From a checkpoint of a small mixture-of-experts model trained on Wikipedia.
Size: 13 layers, vocabulary 2048, 42.3M parameters.
Training: a variant of Muon for the experts, 404M tokens, 3084 steps.
Below are experts of layer 10 (counted from 0) of a mixture-of-experts language model. Rows are named router (the router's row for the expert), gate (a neuron's input weights, with its number), up (a neuron's input weights, with its number) and show model dimensions 64-127. Each number is 500 + 40 x the weight over its row's rms, rounded and kept within 0 to 999. Numbers have three digits each.
Before each expert's rows: "gets" lists some tokens that make up at least twice as much of what it gets as of all text. This comes from a sample of Wikipedia text that the model never trained on. Tokens count by the router's weight.

# expert 6
gets: " ", " re", " se", " con", " st", " Re"
router:451472506550577525532464484489529477549507451465538504520542453491437511444508549574503518498469432497510525459488485514505476492548484568557543421524489533508524446530516508561523503549510450
gate0:421501518545518515451463518490496412497523454473496526473520474450497508460551508448488486423498486549518444460524445570386501489518463496475540507545532483510521490538467561494501494547608495
up0:469486491504448518492487536510477486458452509555502526515470470514444461474474479494499552440502522419429491565530459555436511428513497469420518485465520450521540519599529461446519503511550521

# expert 41
gets: "y", "er", "ton", "son", "al", "on"
router:553461519506548622512504538522538485548451484614487458468522444422530487422520594526458492533514455508485539494497576493443497479544506528503555516474465484513526550523507514503485465561444492
gate0:478457549517480448493450454516435498468498529544530448458480479496534526454510514472478518460480457484510499486558506549433452453473496433477574508483440575532548478492502598486525514582482525
up0:571463511458555570511427559535547491452452448531541518565495516473478452553455458522440496478531510487483442550515509475442465482473488593461511506562454431501564527508529486452607537482559455

# expert 21
gets: " S", "S", " U", " film", " work", " War"
router:436440509522439524536492527435517467464429408585511503528516480524482468451550593517454509540494422548479578501501569485481538455514458503543533447506532509470471460515475454530502501540503485
gate0:425470506560538516479454475421467516452444462531553493494524456484552448453456579506513513510509501530504491465536488521482491512502494463484551495497404484524557472512478510534447542552525437
up0:482482490542502540516512501549533479448510510552520601455537545507457465511527505453512499499462455421473433548509478526483587465461491549527504520486480503470536486588505543454606563470562503

# expert 38
gets: " at", " on", " st", " co", " h", " H"
router:544450501516526563526510511510449516497490445526534492497554568514453522417513560586484568569530452583503504490534495429452541467578539459492555468436464470528556522463509501572502445544487521
gate0:497499531478465463512475527451471513535437467498515483419517458533478457455503496496493476490464461518480475454511420476462503447489480517517649481540446448523606465527481534511595494551469524
up0:550433496537572505488513518540482539524471566488480509502490485495434478517514570481507547436515500481496502534523460521446505482564513559435528365500492480502447464550466562435584529521523447

# expert 28
gets: " |", ":", ";", "-", "|", " ="
router:449447468566558569518504545479464503462419458577534545513536498493483530472458532543519519547585403551521588451498566475517518501527447511483529509487454486481485501515508489463449478478455501
gate0:518531507513495501391464543491470466494531474512496523406510466466488492496457518441516418530552432481492414549512538601391505522458508497439558447510466503552563446536471534456481508546482480
up0:537463425490534508537501521519515505446507504532566455545438424484441447469534530450513540426578515441479511537537443522459471478512515578513448473452476462482545471550473498489521510478511465

# expert 19
gets: " in", " the", "-", " de", " of", "=="
router:481521529553501507514465468451487516501464480537531521488519487495497437545516456528478433526536510524492589489533527461527527482511473498473527476493427529503538440473512554476530464483455471
gate0:491494504560519442562424485531427474543496421546508503436458450499504520483469502402482522497505444536506475468495475548423493520501420530447549474582481469530532489506487547505498511554479475
up0:457494494461532535488475583536450519540436555489529487519468448473435550485518502495495471469504506426421534535496453488545459486556544585487447404512380455448517531512513586446543556461561507

# expert 27
gets: "s", "m", "f", "ment", "er", "h"
router:510484513558514587488576461492463490423418455588576457549481521496513499487511546524511521526503485544485538487536548491458461510576555499519510479491535484534540496560500487526500449510549494
gate0:460517511538518500517508432433443509519520495494594546528479491501534539505428510489420488490482461560475447488507464451471476464543499476493582529458478515514543433455478542483454553522478483
up0:581457429490514588478528534577558538501448557477519457492483460417420542558482520546428567465535496466503519590569454516410501404453548526424558467496521417456505517512454477501545490449475507

# expert 14
gets: "s", "es", "ers", "ation", "ies", "ations"
router:515486479536472572504519501479489501506445416616528502525513464532436528428516576483505521539552468527471563500506512465434491503568561551473533441468472538478544486527477469502460549534492466
gate0:495490575493485471417519459504463479529510458530545479447529454428527466422525511495490468476557472562504423555537491469432481511541507509411567479527481548509572464553476544520426505522497440
up0:536472492530523546481514601542557506473443468462528551519460435457490516526473429460540540438512513431481496614476490535441533481443511572527468413507470457439482502518454432530545489457553485

# expert 40
gets: "al", "ic", "ian", " American", "tic", "ical"
router:494439518580496512601452476556534483523426557559471460505543493471438507428501548474521488520523488491493580415522440461452486465557518546442500540468458491495518530592510489562542543530494505
gate0:499531469590420452488492472523438478450504474581511471461507459403461505498449536436497569496536527480524512536565496572479440501515481548500480496513484459474600463482507508485524531520490537
up0:497498520528510525486451529470481485477450541474487466482460474425417496548457489494520496379575471448483472501496494477466480571541506555460485531479419523522491498558557523475538561449511539

# expert 15
gets: " and", " part", "F", "R", "E", "L"
router:493406574611528581491495432552464488528419422547520518455505544522494496483522522486534530510497495456528583398447506515539504465476529555493539446470575504568493522524473481480461497521507487
gate0:436552494567527474487435428467407511541527490554542533418555422485492439510489572407506463452516465489484458485490504547468557455531446548509544492562458471522529478495472530435417512527615470
up0:516528474545558474431481505528525495513513529521482406541550465543453533529507534470499501495534497401474462572543491480452494479514525616487497497451410559539505453570543570493588524480444525

# expert 12
gets: " the", " The", "The", "ri", "mo", " also"
router:522425487543481515521449502442538510556465458577441535505508536518442516498466538496523497542548510563553631494488520467575525522483500488555508499516507479480496498512477504490496448499463510
gate0:458521576511520458455458518449415541517551500461472504509453447517469466516418483481492501463487446497550516494491474555505513544522493508482535433538532523511546471540504522428509502521546534
up0:543475545560476470527432546551503580463473513504499466569522491454427462595498506480464468426505433454466522525545476593501482507474509577453537492490508492507500449527496493434579514458554463

# expert 30
gets: " the", " The", " of", " and", "ch", " his"
router:457409567493459527486494479495531521548434450580503527516466532467518503478515541496540464534536495540548573444554505476512544490501492531488518463457454538550503488486536503472527465469432429
gate0:510492511505412480505460482438475508508504474539569484442423418449555481484437545483532476547506412435517498517565468540435499481482511522510587464527444478485633469503510550440540489538523551
up0:481399501468480556503509577575552611521516499512551433543464542466463462545506496483533507460519513454467570577581512493428492506506496521483535465467483454533532499547578527380537540491548396

# expert 16
gets: " Ma", " f", " Mo", " F", " to", " mo"
router:478448577516550480538537485532524460530527483535459543495536468508441465505472586523505552496523407544535544489469523461532483531528531510553548459458525531507494472501556443544448462487464500
gate0:487502532548511496547487527447404447548525535548513528445518461472511481497491538427466534444470478564501495444488513552486505463518515544500554493535507491494472436491442531449480490536558524
up0:492488496500507477457485566548519565534478548485529461490513562507432517474476488513499463518536478443407468536530491511451550500454516551469473442465435524537502447506551557480587491494503474

# expert 61
gets: " a", " 19", " 1", " A", " 2", " 3"
router:488470523540518533535426508501486493502465446565575557484536478467492497429503537492501540589525403518550564468501542462494511525516499441431548459462513476548469474495509518547519534537466458
gate0:465559572537495453465491509470415427486487469502549524517483425475466483485475486435494487470541485513515503412470491538419497520501513472469607486505461467531560540551471548452466516550519451
up0:549513554465456511506493538524487530469446529487532481455533473502456532550545493500540479470536482479432509515564456518516527554493525516476488452464478456523576514579533520370551552467523472

# expert 10
gets: " F", " T", " f", "\n", " D", "n"
router:526484527509542530537520505456500462476481487546499510526516524480434487484549499552467562481444468494560577436489500511502488538492474537491548480463475475514452488545532513459495556484417499
gate0:463506566525499513515481498428461472434480505571571408507503487481492436494509529467464518508484518531505445505496468534453502471521384493472543454523427462552559446540540494471422492563567517
up0:519467479584502544499482549493539536415440581525464400412514407418449468531491492513475563481522478499505509512490544471476469498468558562499474455502503530448519445564480472456565524504466556

# expert 45
gets: " (", "-", " \"", " H", "–", " h"
router:526492541516505573438496489520457503467496446531566530510560519444466484429535585505474533555529457504494530513541491429503483579512508485467544512519489467547483455468509480524474437536472521
gate0:507500505556460496458515512482478505536550455502495486435525498393504444544526583403522487454467529470540441444522467516468498499550465468508518506508426484502481489509530515471521455554462405
up0:463485448507506556463517524536492577443478488506437504529506421477499522500543452508497531508496522474476479542483483545559528441526507570558492503474495466463500509601551511480529528477516501

# expert 8
gets: "\n", "ed", " with", "ing", " had", " has"
router:494414504511514555566529527487465475500519473561496578479510481476462493491501550533495428475525437534482540541474519469471445477549555543502571452470496500524470535535538487510516506520437443
gate0:481487546578496484456477442452414475516501474555526519480488505494502472469438555543556486437471446463488422512471541571473494510500413536422609498493487454484470458503475471466440456532543502
up0:553466548502481544541485602543445566449453541558530464616468391422467545447565507451476510473489524465451533576555482488488547486462570569508493466483497473520468503529526495515517567465474521

# expert 49
gets: " A", " E", "A", " I", " O", " 1"
router:511481475495484527512514466444516494516517456533454510546570544529543542478529588539501521540594511537590523525475524536514550528477561558496560515394454484482534444461496439503523434539478485
gate0:449480542512437550489576485499426468512494482506508531427500497446462492444467519462457496519502482460481425475448499553438458487493489522515567488468487510500611462508521548549467478511485557
up0:492505497469519572500435522527523547508442496466519523481419490496474482511559477437506431418509520387447493568537504483470503455457434538453518509485408518491518483593536542455583479450482486

# expert 35
gets: " Ch", " O", " Bo", "t", " an", " Da"
router:408469519525609511460486490456470472463544480514459472481574541526504549505493556492504522499475522539456546440501565465506526490485474572526497419420477484518555473493470464555535541524489492
gate0:449553548499555510442522532438461478498467431566540467458486495472528525502451516442497472459521495517455484479550508544479479511581422469545512442501466546501587466501476475561495570518505559
up0:519570506507542507518453533519507596477501523511464482494473445536489397586480431527469556464492481457449505558517470560429438509552551539509486485477438552527515400540555507414520505456501490

# expert 54
gets: "ar", " \"", "-", " St", " st", "r"
router:478455605550457524504465441516478461513444493487448459490545500542444467440518549601464545470538471513529529490476509471491452456498460539515510470557475528442497490498492533456535453535512523
gate0:449516525475488454545468422493427483489506531502510467463499449498507459433444585419450494441524445553479439444538548503488505414510525500506495485521498490499518451500474559458450547552530532
up0:487535525525515531549525538525583537470401519459458491517568478412465484571525513544484545471533499536477473567529473550460516560514542563473537452421426516594540416575524508432489485520462471

# expert 57
gets: " of", " to", " for", " with", " by", "ed"
router:464422521478549497520515512529513454501469435595577554489546449496468479491468579519508456577534414529501544508474500403461484479530543492477549478499464472478495467499575493553506536496482430
gate0:519514475509525507460524436450450476543535461527514452453568518497491444421425511471479438444528527498571412523519500546449478504547421469537521472549434461509555474509560549523461488524562500
up0:527443518537512517577444607552472530498550510472482523524493467493394499523508582465540551467480506499458459519543536491413498534470549582524463500458438461464520426525564497480579540468510499

# expert 59
gets: " C", "C", " de", "\"", "D", " K"
router:551502565560514539522482491462463428520517433552523519466579561509436466475537510472509473525560453536476512487432525440513524519506475565530522500493459535534537475490498483518514569511466525
gate0:424526491518484539475503495478384515480507476556600476515468405462548490513413478453424500453513550489494467461529478549514483510523429514452494449531441458510503437495540536524488503549518516
up0:574470482532524471525519498487440562457457565491522459575401455543482473492502588546527522409483552411475473503498509521512516493454523602519557449469534444482534499512520484437562548512570441

# expert 25
gets: " (", " re", "-", "c", " Re", " co"
router:482500554542485506488518507468507523530549430576481505446579465510480495436524559549478538478539437469541572487480505449506510484480531487516582469522490480446544434471475548533556444543506551
gate0:505542539569387487512514485507404487551421452550478517474517485445481478535446482484486496509573470560486476474519465567448545477449413535483615498553519531489491460471510496521517474498525558
up0:489526555487524554479544570507481556497487529506466510572499543527461519462478478532562544474544460425399504562527500535515484439496463553460514422498461496513503519538587469447572530493513515

# expert 52
gets: " in", " M", " B", " C", " L", " m"
router:490409522529574532510456492429495462533517429518526463450488487478567485423485516483438508558479477574534546423462521447481397499463505566509547426512466511533460547551515478513462480516454462
gate0:440512527451528446510483490457401492460501470584546496476486511457521514419488567479528459485463441448562487449520503468433482432513490500475559437483450488536510490585467594498408489548515511
up0:523462509525547579542555561526575535485475524546469458534424502462467486480519491434485567500533517391461468557497448456502538468476503477469538412530430488499529480489438494462503527459499511

# expert 63
gets: " ", " c", " d", " F", " C", " b"
router:539467511530501543561486536452522478553437458457504533547569504563490518450506512525540515520503405504547566513500500469502488501510513597509625453535436495548472447514493512507573497546426476
gate0:444482575512518514483452499474480454537503509492539490527500454486513516430425501454481486492535515504483477490491456544444443466444555519528529506580449481459583488553445604515541515518528564
up0:508531532572534466477483606519523511483465546490469475523510451487478510493547502588446529441527522442454546594554550506503470469406556535510448505492478463487514491576523498449486516434537468

# expert 11
gets: "-", "|", " |", ",", "al", ":"
router:434469516558516551515477490542502485507442420547507489505554478501463488453520508511508521529558425524535550453521533503469547461515572438475485503478472495483576521538514490533498504478467479
gate0:394446495522484498439484524490460496530481425547490557499496448457496497445477554496531516511562482474553488483530493551437517425470514461421562513510485487467570522560544556557473490513501526
up0:501475458473578539484516528495558494440411492543595488449523393495509538484471505465573497447539514449419458538499446504515512454490555574481475449442425554466512436577517522439516556434503545

# expert 44
gets: " in", " as", " of", " on", " G", " In"
router:472446558496582511462478536461480534557444471533530466525496471541448444531465505503434503565514448575531546471484544450467520472552480499492544464503503497575502491504490537507472470494470474
gate0:485504533509520475469469511413446469512452485509516462505584522514574483503394601466459445511505474535526525505547525487469461433514421392464496543572485480470455384468467519428486493570482565
up0:502498524536531430495486543520553477515483542527470491496441425500410489508451464511506501431491452476487537539481414515488453465482482535525485406489460479583480448573505545391515558435466514